{"num_hidden_layers": 9, "hidden_size": 384, "n_experts": 16, "experts_per_token": 1, "d_expert": 144, "d_shared_expert": 384, "hidden_act": "swiglu", "moe_layers": [0, 1, 2, 3, 4, 5, 6, 7, 8], "router_score": "sigmoid", "normalize_top_k": false, "routed_scale": 2.0, "balance_loss": 0.00336, "balance_bias": false, "scale_expert_input": true, "init_std_router": 0.0215, "lr_router": 0.00105, "num_attention_heads": 12, "num_key_value_heads": 12, "head_dim": 32, "vocab_size": 4096, "norm": "rmsnorm", "norm_place": "pre", "norm_eps": 1e-05, "positions": "rope", "rope_theta": 1300.0, "rope_fraction": 0.5, "qk_norm": false, "attn_scale": 0.177, "tie_word_embeddings": true, "parallel_block": false, "init": "normal", "init_std_qkv": 0.0238, "init_std_o": 0.00561, "init_std_up": 0.0238, "init_std_down": 0.00486, "optimizer": "soap_variant", "learning_rate": 0.00205, "beta1": 0.95, "beta2": 0.99, "weight_decay": 0.18, "lr_head": 0.00443, "max_grad_norm": 2.0, "warmup_steps": 200, "schedule": "wsd", "decay_fraction": 0.604, "decay_shape": "linear", "final_lr_fraction": 0.1, "batch_tokens": 65536, "max_seq_len": 1024, "doc_mask": true, "train_tokens": 278700000, "max_steps": 4253, "dataset": "wikipedia_en"}
Below are experts of layer 4 (counted from 0) of a mixture-of-experts language model. Rows are named router (the router's row for the expert), gate (a neuron's input weights, with its number), up (a neuron's input weights, with its number), down (a neuron's output weights, with its number) and show model dimensions 128-255. Each number is 128 + 32 x the weight over its row's rms, rounded and kept within 0 to 255.
Before each expert's rows: a language model's description of what the expert responds to; "gets" lists some tokens that make up at least twice as much of what it gets as of all text. This comes from a sample of Wikipedia text that the model never trained on. Tokens count by the router's weight.

# expert 10
What it handles: Word continuations after fragments
gets: " the", " of", " which", " t", " at", " T"
router [116 148 143 145 122  99 109 127 159 124 159 121 148 142 157 159 155 129  74 123 136 195 154 134 137 108 200 156 137  96 131 125 134  80 100 117 172  92 110 115 105 122 163  44 149 137 134 129 138 103 117 124 169 110 139 143  98 130 129  57  84 135 114 185 171  98 153 119 103 125 125 152  96 165 127 123 112 110 148 123  98 120 109 161 105 125 119 129 122 138 117 129  97  84 114  96 109 163  68 145 106 112 138 140 133 141 122  73 177  66 167 121 101  65  82 144 103  95 102 100 141 147 190  95 158 108  78 171]
gate1 [125 129 129 169 162 211 149 128 143 143 139 140 108 118 103 125  63 115 125 149 194  76 116  91  86 129 104  93 112  82 194 150 112 124 172 113 149 155 143 176 123 150 142 154 108 128 148 154 173 108 128 149 122 152  73 110 137 157 114 133 139 116 119 160 141 105  93 131  79 150  57 118 126 130  97 180 114 121 110 117 117 114 170 108 120 150 101 160  87 129  46  89 144  94  89 145 118 128 211 122 109 126 109 118 146 149  32 139 178 195  61 150 182 200 139 132 132  81 150 100 128  90  85 130 122 123 139  78]
up1 [153 116 201 134 120 166 147 119 168 142  97 155 101 137  98 178  76 138 135 144 108 172 157  90 154 114 158 209 136 124 176 134 140 133 140 145 195 122 159 117 104 104 117 185  93 146 108 157 110 137 140  58 167 107 110 118 113 111 159 115 128 151 183  82 143 130  95 130 116 165 202  61 168 159 125 106 124 123 182 103 162 109  58 118  96 105  99 154  87 194 164 152 158 137 128 130 159  65 127 125 142 110 133 114 121  89 151 137  86 155 178 119 151  71 114 122  94 112 123 157 131 164 152 124  81 150 126 129]
down1 [105 121 120  75 107 125 112 124 149 132 126 107 112 103 160  93 134 148  83  90  90 119 114 156 101 176 102 147 169 130 196 139 108 109 133 180 195  91 144 136 164 129 114  90  50 140 186 153 137  72 121 129 154 110 150  43 137  78 125 163  99  95  30 145 149 118 104 138 154 166 214 129 110 148 151 123 190 137 156 128 120  82  87 172 183 136 155 166 116  71 179 116 142 147 169 138  64 119  73 103 101  94 120 104  81 119 104  84 122 118 126 155 138 143 114 132 107  88 132  91 172 179 110  58 163 125 146  67]
gate2 [119 102 126 130 186  81 139  81 119 153 173 131 132 108 127 211 210 143 112 156 109 141 126 120 160 103 142 185 191 139  98 136 147  86 137  82  74 124  94 156 120 127 151 123 130  84 140  87 174 127 101 176 166 127  91 148 160 116 120  62 103  79 100 156  71 107 152 139 160 147 154 175 107  74 105  78 150 133 116 104 146 146 179 120 135 123 122 101  73 154  95  89 122 185 128 203 188 152 133 179 159 111 167 119 134 139 117 139 131 123 160  93 159 109 142 121 116 148  38 124 130 110 158 148 121  90 109 132]
up2 [129 145  88 139  88 117 121 118 106 147 126 157 131 149  81 119 110  88 145  78  50 130 101 132 139 132  97 152 131 135  50  93  83 168  87 198  73 160 152 159 142 153 148 183 149 135 115 105  67 154 164 124  86 160 182 138 149 142 107 186 168 152  97 114 102 154  83 127 154 162 106  83 144 121 151 149 132 136 114 131 156 126 141 179  98  96 157 145 111 146 199 113 121  91 176  57  81 142 118 102  96 124 135 138 165 111 120 131 117 112  91 138 103 134 107 115 145  80 110  63 105 139  92 127 112 146 116 131]
down2 [113 116 131 161 130 130 104  92 114 180  63 106 133 125 157 145 147 149 141 134 131 166 168 156 163 149 120 127 133 103 112 113 139 112 124 151 166 112 142  88 157  97 147  75 141  88 149 125 174 161 138 108 108 130 171 103 175  59 159 103 145 121 143 117 148 153 202 103 190 227  50 141 145 129 118 114 115 121 115 114  66  72 140 171 137 215 129 176 138 105  91 103 164 170 102 128 146 149 129 100 144 146  98  55 156 125  76 157  78  77 124 102 123  95 149 104 128 107  72 142 174  88  87 133  93 137 105 134]

# expert 12
What it handles: Prepositions and clause connectors
gets: " of", " with", " by", " to", " for", " that"
router [151 184 101 145 102 127 105  72 113 127 138 171 127  99 129 111 112 164 148 101 150 132 178 114  67 148 166  71 112 142 189 138 161  97 109 130 157  94 168 127 100 131 116 159 145 122 171 107 154 126 141  80 157  79 128 165 107 111 100 128 137 188 174 164 137  46 107  93 129 110  80 129  86 144 101  96 132 100 124 165 105 147 132 112 100 146 169 142 152 155  87 177  91 141 114  90  79 161  82 104 122 104 106 128  95 213 120  68 178 151 114  95  95 109  93 117 101 144 182 115 168 110  97 116 154  82 126 127]
gate0 [138 146 125 138 137 116 124 104 126  90 130 137 116  86 113 119 104  95 185 120 165 148  88 116 112 115 138 129  99  70 192 105  63 181 179 100 141 121 117 153 163 107 151 134 157  93 134 134 160 163 160  79 146 167 206 118 187 185 111 163 164 116  93 103 140 212 122 148  91 134 158 153 101 114 147  74 172 144 161  52  83 158 134 125 147 120  90 133  73  88  72 126  75 112  97 138 168 104 123  83 137 142 185 133 128 176  92 112 139 127  62 212  70 171 109  78  94 151 195 113 143  98 174 193 187 138 129 129]
up0 [135  95 102  99 114 132 111 138 142 117  83 102  46  98  91 132 127  81 133 105 164 135  75 124 134 128 139 126 186 127 157 172 101 154 146  93 102 142 113 115 120 138 137 117 117 146 170  94 141  99 124  70 105 113 163 136 155 175 118 149 152 150  84 172 148 240 143 100 101 164 136 147  76 119 108  94 137 152 146  47 123 151 138 112 166  94 138  94  81  72  70 117  68 134 135 177  99 131 138 124 105 114 159  83 149 135 117 124 140  98 174 120 117 112 107 134 123 105 172  90 134  88 161 148 135 107 107  93]
down0 [136 110 154 114  57 116 146 124  94 197 102 158 146 118 133 103 149  93  60  88 109 141 139 112 160 138 132 129  93  89 130 142 149 179  89 118 135  99 113 143 117 181 185 151 133 140 141 194 198  93 176 111 104 136 123 128 130 110 138 159  80  93 131 170 104 148 119 148 152 153 132 166  93 113 197 122 130 136 115 145 123 129 130 136 151 152 142 118 125 122 202 127  79 121 166 130  68 130  99 152 153  32 155 120 181 114 105 139 103 147 107 114 118 138  99 154 165 208  97 164 177 110 204 140 132 104 148 119]
gate1 [166 101 121 145  62 199 108 151 147 138 157 138 135  69  43 150 105  84 120 142 142 103 121 117 164 120 140 134 121 101 172 135 174 145 120 103  88 100 134 146  95 156 141  85  95  92 162 110 200 168 143  64 158  95 118  94 120 122 138 117 180 122 127  70 101 107 103 173 111  67  83 114 127 112 136 137  81  93 116 139  89 116 165  82 165 105  80  76  69 107 146 112 138 183 112 147  66 157 138 197 149 130  85 117  94 100 106 135 142 156 136 117 115 131 139 113 154  68 135 128 149 120 108 147 161 172 126 190]
up1 [ 96 118 141 146 131 111 111 123 117 103 127 100 169  93 143 150  96 111 180 120 176 177 122 202 100 126  94 149 104 134 102 121 103 113 133 151 107 148 119  95  96 110 138 140 141 113 156  97 142  64 133 166 113 111  73 139  72 134 123 174 111 126 108 213 146 142  90  90 151 116 201 100 186 112 142  91 161 145 105 140  79 156 153  95  70 164  99 112 201 116  78 136 127 111  94 119 105 140 135  51 131 155 154 140 173 185 162 125  66 129 136 111 181  82 143 160  67 146  70 130 115 128 102 126 107  78  82  40]
down1 [132  91 209 220 103  87  94 161 125 121 185 102 151 117  94 140  28 101 118  83 203 178 108 158 212 108 154 108  97  55 115 137 124 182 127  35  95 140 111 116 131 129 144  92 147 111 128 106 134 143 189  94  84 116 110 170 123 122 149 150 112  69 114 167 162 156 159 172 124 157  41  73 162 111  89 122 117 165  85 181 123 131 154 124 127 132 108 149 142 102 100 122 179  97  23 118 138  91 191 194  95 152 122 142 103 131  98 121 153 179 135 138 145 126 149 104 155 167 122  68 136 106 179  99 141 131 106 138]

# expert 6
What it handles: Article openings, species stubs
gets: "\"", " \"", " (", "\n\n", "-", ")"
router [118 192 142 174 135 152 141 134 115 134 121  89 101 109 168 153 149 139 118 113  94 143 144 115 144 117 117 111 133  75 156 164 115 193 154 134 134 146 197 169 161 128 174 102 168 122 136 121 155 201 164 147 152 163 204 129 129 125  92 132 145 164 135  92 196  71 166 156 174  75 134  91  67 200 123 120  96 127 143 156 138 143  61 120  55 120 150 143 102 130  65 145  86  82  68 165 124 201  98 131 141 143 118 149 136 102 108  89 186  95 114 179 117 143 118 157  81 104 135  51 140 113 109 130 148  61  78 150]
gate0 [180 146 121 172 133 172 167  91 144 139 166 138  62 167 123 141  88 148 136 120 110 180 111  99 107 171 136 105 172 163 102 116 123 129  97 143 176 129 119 142 153 168 162  93 103 186 169  45  63 123 181  76 132 191 110 208 106 133 178 117  90 122 150 156 161 132 113 136 179 146 134 194 107 123 172 151 140 131 143 107  66 157 102  96 124 142 133 138  94 101 112 118  92 128 133 123 108 160 100 121 127 119 107 158 154 115 135 118 127 132 157 144 128 116 156 121 128 122  85 110  97  96 177 174 144 122 135 101]
up0 [173 151 110 184 136 138 153 124 134 155 131 136  73 146 136 135  70 142 112 141  99 195  96 159 100 160 193  75 135 151  92 188 154 118 131 145 198 120 150 131 139 151 180  64 119 202 156 120  85 130 186 103 137 188 139 216  99 103 187  79  95 133 156 140 153  85 129 135 185 161 144 190 118 125 155 163 142 120 122 141  54 153 105 111  64 153 141 158 136 110 170 129  70 100 110 134 100 139 123 126 107 121 105 129 138 141 124 124 132 141 178 155 142 131 148 119 135  97 108 122 120  77 151 202 167 109 103  96]
down0 [170 125 205  73 177 152 162 133 125 133 182 107 110 159 104 147  80  82 145  86 158 157 115 214 159 137 130 105 161 108 117 116 139 142  93 159  75  97 164 123 207 120  93  82 121 167 163  82 129 161 131 149  97 101 157 101 118 164 182 149 106 126 132  67 144 134 173 108 120 194 162 148 144 143 104 135 157 130 158 145  82 181  99 164 131 150 143 102 206 127 166 122 113 122 175 165 137 111 114  81 159 125 175 151 125 161 128 168 107 143 147 168 133 120 203 122 157 106  71 192  73 137 158 164 125 133 154  92]
gate1 [186 159 136 123 120 158 152 115  66  77 137 135 141 175 118 110  96  43 128 146 180  98 171 180 145 119 150 107 147 125 152 129 105 101 128 134  67 123 149 137 134 112 140 114 154 122 193 171 174 127 174 135 146 123  93 125 110 155 147 162 130 121 119 141 168 147 140 113  82 150  99 123  21 135 196 103  83 115  87 108  85 164 118 156 146 107 117  64 113 122 204 122 138 164 120 124 130 140 161 153  71 145 137 143  62  94 162 103 144  96 124 124 183 134 156 127 202 157 137  66 143 155  44 137 148 124 147  80]
up1 [175 136 167 128 152 134 142  97  72 102 170 115 114 194 129 114 120  98 172 145 166 117 155 133 127 102 146 124 140  78 157 145  94  82 142  94 115  85 105  98 150 116 149 147 130 114 144 178 144 117 181 121 176 133  71 180 119 102 126 144 134 149 117 131 153 128 148 195 131 126 129 105  75  81 189 114  66 125 121  95 122 125 163 105 165 105 122  46 116 124 203 142 140 174 131 111 181 132 198 160  65 120 100 110 140  69 153 127 136 111 125 156 136 158 149 114 165 138 138  61 130 142 125 161 109 137 192  91]
down1 [137 119 103  94 124 105 105 141  95 138 110 164  92 158 173 148 124  89  82 186  86 111 127  94 135 176  61 138  93 105 161 147  96 116 158 103 141 133 103 147 143 181 118 187 143 129 133 105  82 161 139 144 133 129 186 137 160 128 141 108 117 165  91 114 144 117  80  99 159 121 185 142 114 114 177 180 122 166 124 111 169 129 106 108 144 109 123 118 167  93 138 122  71 109 164 110  65  95 115 115  53 121 111 145  73 143 206 158 145 151 102 109 144 180 122 122 109  93 101  95 137 144  88 164 149 163 132 147]

# expert 13
What it handles: Name-start fragments
gets: " ", " N", "an", " re", " ch", " Man"
router [127 163 105 105 124 127  75 144 111 103 133 136 109 156 153 115 140 168 151 116 129 137 131 136 132 149 138 123 138 103 144 142 146 110 168  91 118  87  87 114 156 106 188  89 129  97 149  85 147 130 129 157 192  95 117 185 106 122 107 110 122 140 116 191 130  77  74 114  92  89 104 164  97  95  76  91 129  28  96 126  66 106 121 154 146 181 108 114 144  85  75 213  99 107 125 105 149 174  95 105  86  82  98 126 108 128 165  53 182  93 120 108  97  58  86 146 120 132 102  79 131 134 167 107 149  73  76 128]
gate0 [110 152 116 123 142 145 109  81 164 122 128 147 149 109 179 157  53  99 141 121 159 160 152 166  79  76 154  88 144 118 162 159 154 162 105 160 127 138 155 134 109 110 126 148 212  25  72 173  94 105 152 129 106 186 148  89  94 113 135 159 177  94 111 160 130 200 178 151 137  94 107 120 150 129 136 120 195 132 101 114 122 111 182 182 112  80 166 150 133 140 114  41 117 102 131  89 114 124 143  90 190 117 178 126 145 100 121 118 127  97 150 118  92  78  76  67 118 135 148 128 122 134 130  77 147 122 150 164]
up0 [110 109 141 178 178 138 117 155 112  87 166 136 151 120 147  88 130 225 139 121  76 101 133  89 199 146 107 154 135 134 144 145  96  82 133 135  73 118 113  60 165 132 100 169  71 182 120  83 110 128 115 150 148 114  93 113 149 129 117  72  96 141 168 135 175 119 145 118 151 202 136 130 126  99  69 144 109 124 141 123 206 144 113  86 127 168 114  69 131 113 130 179 169 103 149 140 171 119  58 118 109 124 164 177  69 146 176 121 143 128  94 127 127 180 112  82 105 103  74 127 127 127 140 121  94 173 163  66]
down0 [143 127 115 120 142 136 126 189 132 134 120 129 178  86 172 100 125 152  94 126 148 138 153 181 146 134 172 127 113 199 174 144  99 139 114 125 132 119 104 151  98 136 134 112 113 142 137 143  95 164 113 109 136 138 152 122 198 131 160 115 126 162 137 184  89 125 141 121  48  90  96 103 116 120 101 125 134 105 185 126 121 145  80  95 143  75 127 172  86 149 167 110  93 157 133 134 145 152 126 102 140 103 130 113 126  96 135 125 133 165  51 147 202 192 130 114  60 109 122 136 142 105 129 155 161 132 111  79]
gate1 [109 152  76  92 130 121 101 121  95 153  81 135 131  69 121 121 143 108 148 137 125  91 109 171 110 140 142 108 194 142  76 102 123 158  97 143  88 178  93 100 135 116 116 137  76 106 165 142 129 139 123 136 112 126 131 160 124  94  79 145 113 153 154 159 150 117 123 194 122 148 155 178  96 122 116 160 139 158 141 127  69 134  76 174 159 100 132 127 135 162 126  98 111 175 137 113 157 180 159 146 129 181 156 135 107 130  97 112 122  56 154 125 119 155 104 115 142 182  82 112 120  99  61 155 163 118 140  79]
up1 [108  87 138  50 208 154 191 126 169 144 138 147 179 155 111 193 191 118 140 118 176 117  47 110 122 113 147 131 165 143 213 157 125 131 147 149 115  88 181 123  93 124 114 106 165 114 151 110 115  94  66 152 114  46 151 171 143 146 132 115 118  80 100 135  97 145 137 131 154 109 130 174 146 112 130 104 150 124  97 123 167 149 156 164 116 157 107 136  87 119 147 149 129 109 160 164 120 157 167  86  60  82 106 116  91 144 129 136 131 170  87 115 191 111 125 108 122 100 112  66 113 160 137 118 137 136 133 123]
down1 [132 145 160 126  83 128 173 103 115 189  77  92 101 119 150 151 124  97 142 133 134 119 135  92 151 168 137 126 139 173  86  69 129 130 110 103 135 106 150 125 177 153  92  69 118  50 124 129  85  88 124  45  79 173 135  67 146 126 136  69 138 220 139 161 194 137 133 182 127  84 156 163  51 138  69 111 117 168 113 148  90 118 128 127  96 113 129 160  97 122  99 130 122 168 116 107 154 140 106 173 103 117  86  69 168 100 110 113  93 121 154 127 158 110 135 172 135  83 122 118 116 155 179 167 113 162 127 125]

# expert 9
What it handles: Suffixes and connectives
gets: "ing", "in", "i", "ed", " as", " and"
router [137 133 174 131 115 103  89  86 105 147 160  95 146  95 164 168 127 147 153 116 136 137 164 133 124  73 167  84 152 174 148 177 147 143 131 137 175 129 144 137 154 179 183 126 183 148 195  91 153 102 146 143 155 139  91 119  78 145 119 155  94 158 123 163 157  93 190  57 163 172 177 115 108 124  95 147  85  90 121 122 157 104 125 134  90 160 130 126  67  88 205 152  77 166 111 188 123 193 148 157  72 127 127  99 134 166 122 104 114  68  93 125 114 160  51 168 100 104 104 100 184 124 111  48 143 109 112 127]
gate1 [ 91 112  87 155 126 182 151  50 111 102 155 139 123 200 159  92  94  87 134  77 138 193 186 119 162 114 184 109 130 132 121 138 138 146 117 194 100 102 108 104 161 169 110 166 121  72 144 106  99 154 142 158 122 167 100 117 123 199 117  89  95  60 125 124 168 118 134 103 129 135 109 104 130 103 104 133 133 107 131 156 166  80  87  86 178 132 128 126 118 163 151 134 126 118 141 121  77 149 166 151 135 135 133  89 169 113 144 129 137 108 109 231 155 170  99 166 142 105 189 156  98  83 143 123 130 136 180 110]
up1 [ 98  97 111 165 126 166 153 101 107  92 215 135  70 135 147 158 120 124 167 135 163 142 141 139 157 175 125 152  77 160 152  67  99 129 138  98 154 153 136 100 159 127 118 125 119 112 121 152 142 126 114 190 109 219 125 110 147 143 131  84 119 158 113 138 145  97  52 160 104 106  84  92 167 110 112 147 120  94  99 122 129  45 174 104 184 136 132  93 179 223  90 154 151 105 115  86 141 145 113 115 150 148 173 141 165 100 131 132 156 157 151 148 128 177  72 149 117 115 252 116 108 138 148 171 139 117 156  86]
down1 [157 146 113 104 118 134 199 158 113 102 130 127  89 140 163 102 122  82  87 124 161 138 119 169 150 143 126 142 137 141 172 165 149  62 177  96 190 176  43 109 194 113 193 100 157 139  91 120 200 147 184 199 125 165 136 158 166 146  88 153 124 129  83 148 108 126 117 123 123 138 100 155  92 174 167 102 127 176 145  94 100 155 112 156 191 118 140 114 163 109  75  96 156 137 133 138 131 141 142 148 175 175 109 120 128 140 124 137 151 111 126 157 172  67 138 121  97  96  99 139 110 104  65 119 153 180 144 142]
gate2 [131 121  85 123 201 155 147 104 113 188  97 144 105  90  96 125 115 112 102 151 153 183 126 122 148 142 164 136 114 113 179 130 178  70 107  97 172 126 133 159 120  80 146 126 147 196 121 132 155  74  95 100 170 140  70 138 113 152 122  89  80  73  95 128 114 123 180 175 104 119 134 149 112 137  71 158 169 154 110 140 126 126 137  81 106 119  89 187 157 100 156 134 157 130 130 136  87 114 131 112 130 162 131  83 102 120 161 124 146  50 180 156  66 145 182 142  86 139 151 143 133 139 139 114 107 174 136 169]
up2 [164 131 125  89 114 171 118 122 188  93 180  80 119 125 141 175 160 188 128 144  82 114 111 155 139 126 153 129 134 166 159 144 108 116 126 189 136 116 156 146 159 141 126 140 109 112 117 149 134 156 157 138 100 145 132  60 137  89 125 212 139 114 239 129 125 137 154  68  94 142 159 120 132 139 136 103  53  85 137 125 137 129 185  96 136 122 137  93  58 155  83 112 169 123 100 130 106  44 104 148 135 172 118 167 138  89 153 114 114 209  97 115 155 139 131 138 115 105 107 134 131 137 155 132 132 100 147  89]
down2 [ 84 159  45 128 129  91  94  89  82 129 179 118 128  93 145  84 183 131 124 107 133 151 109  69 159 116 104  86 129 133 123 114  49  85 158 122 141 135 182 110 113 124 159  71 176 137 153 151 155 115 162 151 124 156 136  93 135  89 160 174 140  97  64 145 127 124  93 122  72 175 163  79 107 162 109 111 159 146 142 136 158 108 124 126 149 127 121 110  99 162 158 108 169  82  98 119  66 155 126 121 175 118  95 160 148 191  97  71 181  39 132 148 129 153 113 118 203 120  97  92 123 155 137  93 113 159 105 115]

# expert 7
What it handles: Word-initial prefixes
gets: " |", " |\n", " pre", " f", "|", " per"
router [149 205 134 140  80 146  61 120  89 189 129 120 155 155 136 123  72 145 153  76 109 180 153 133 107  87 117  83 126 119 161 126 149 119 172 174 128 122 134 155 147 173 215 129 127 138 130 124 139 142 153 136 169 149 134 164  98 123 137 107 161 152 157 161 201 129 167 122 123  85 110 130  76 162 144  70 111 117 108 154 117 105 109 135 106 123 157 111 147 134  88 109  75 108  83 113 153 160  98 110  94 117 124 136  88 194 119  48 181 120  98 135 125 131 117 115 132 104  83  78 153 137 112 131 127  86  81 135]
gate1 [176 163 145 134  64  87 110 145 147 114 129 112 115 156 151  98 123 158 104 149  61 180 126 100 177  93 132  73 143 119 107 121 179 180 138 125 142 157 115 119  84 148 153 136  99 132 144 108 122 122 105  83 130 143 130 119 154 153 136 114 149 196 186 155 148 117 139 106 166 149 131 150  81  85  83 127 140 118 180 159 157 143 143  86  75 133 107  94 100  94  63 164  46 122 125 144 144 153 132 125 125 176 101  94 119 141 115  83 128  94 117  90 104 109 170 108 146 114 176  95 155 122  77 120 147 164  91  99]
up1 [133 106  91 147 180 147 150 130 139 146  95 119 101  91 119 135 135  90 174 120 154  91 135 152  94 135 156 152 192 133 179 143 105  98 109 180 118  80 139 176 128 168 124 119 129 122 119 106 107 123 167 180 132  74 178 148  60 102  86 119 109  46  30 117 106 138 111 116 133 104 120 183 186 161 164 164 123 112  97 117 129 156 129 200 132 127 181 139 105 121 224  73 171 142 126 134 107 130 138  78 142 118 152 176 124 102 132 131 123 132 154 176 160 102 122 178 129 142  92 101 117 136 187 155 147  75 134 146]
down1 [ 86 143 135 111 115 123 102 112 198 146 150 154  82  57  61 173 134 136 170 120 172 148 134 119  75 107 172 145 148 128 152  64  88 115 162  92 167 115 165 125 141 135 133 173 151  93 116  63 125 139 165 159 172 165 134 139  61  90 144 124 132 158  89 162 166 156 172  51 146  57 112 146  58  99 122 177  94 119  94 138 124 105 108 107  38 113  63 127 152 104 151 149 145  84 102 157  87 140  80 151 100 109 148 165 136 193  95 103 115 129 134 111 105 111  95 141 105 115  88 172 105 129 191 141  75 112 116 122]
gate2 [113 158 101  80 162 108  71 153 151 126 112 131 203 141 104 119 138 154 132 173  90  67  97 139 148 103 125 135 115 120  87 151 100 133 115 133 139 128 142 154 124 202 137 145  83 128 152 139 134 174  68  83 108 123 133 144 102  97 126  72  77  95 103 123 150 110 110 164  71 175 108 204 123  67 130 154 120 159 168 139  96 124 170 165  95 140  90  98 201 114 178 126  79 130  84 119 166 104 141 143 133 115 137 126  50 179 111  97 151 129 109 126 110 120 145 173  93 182  95  79 112  14 117 125  83 124 158 167]
up2 [151 140 126  95 165 194 101 147 173 132  68 113 105 154 165 146  93  87 104 150  78  99 151 185 151  58 194 186  93 114  69 181 162 141 179 113  76 134 114 179 148 141 118 148 132 161 140 153 104  83 105  96 125 155 112 118 161 132 155 105 131 155 103 119 182 129 155 195 103 133 106 151 154  94 127 123 149 150 107 125  51 103 160 179 102 155 102 103 126 123 161 159  91 137  84 125 120 101 134 149 146  79 158  71 120  91 102 137 133 164  95 105  83 110 155 191 111 127 198  82 121 110 168  97 142 131 142 161]
down2 [ 85 122  93  97 130 116 143 134  84 140  69 102 103  98 156 137 119 149 134 181 106  80 158 169 120 122 146  84 166 124  91 131 118 162  95 110 164 161 169 138  94 157 164  98 174 144 112 142 124 139 113  94 103 142 149 123 140 140 136 138 137 143  82 118 134 131 144 149 150 127  77 148 118  70 154 174 139 171 136 119 183 121 146 174 132 150 132 156  79 144 143 126  87 161 117 137 172  78  64 211 167 103  86  98 166 163 108 117 196 163 171 115 101 137  93 166 142  82 122 137 118  87 166 111 152 102  98 103]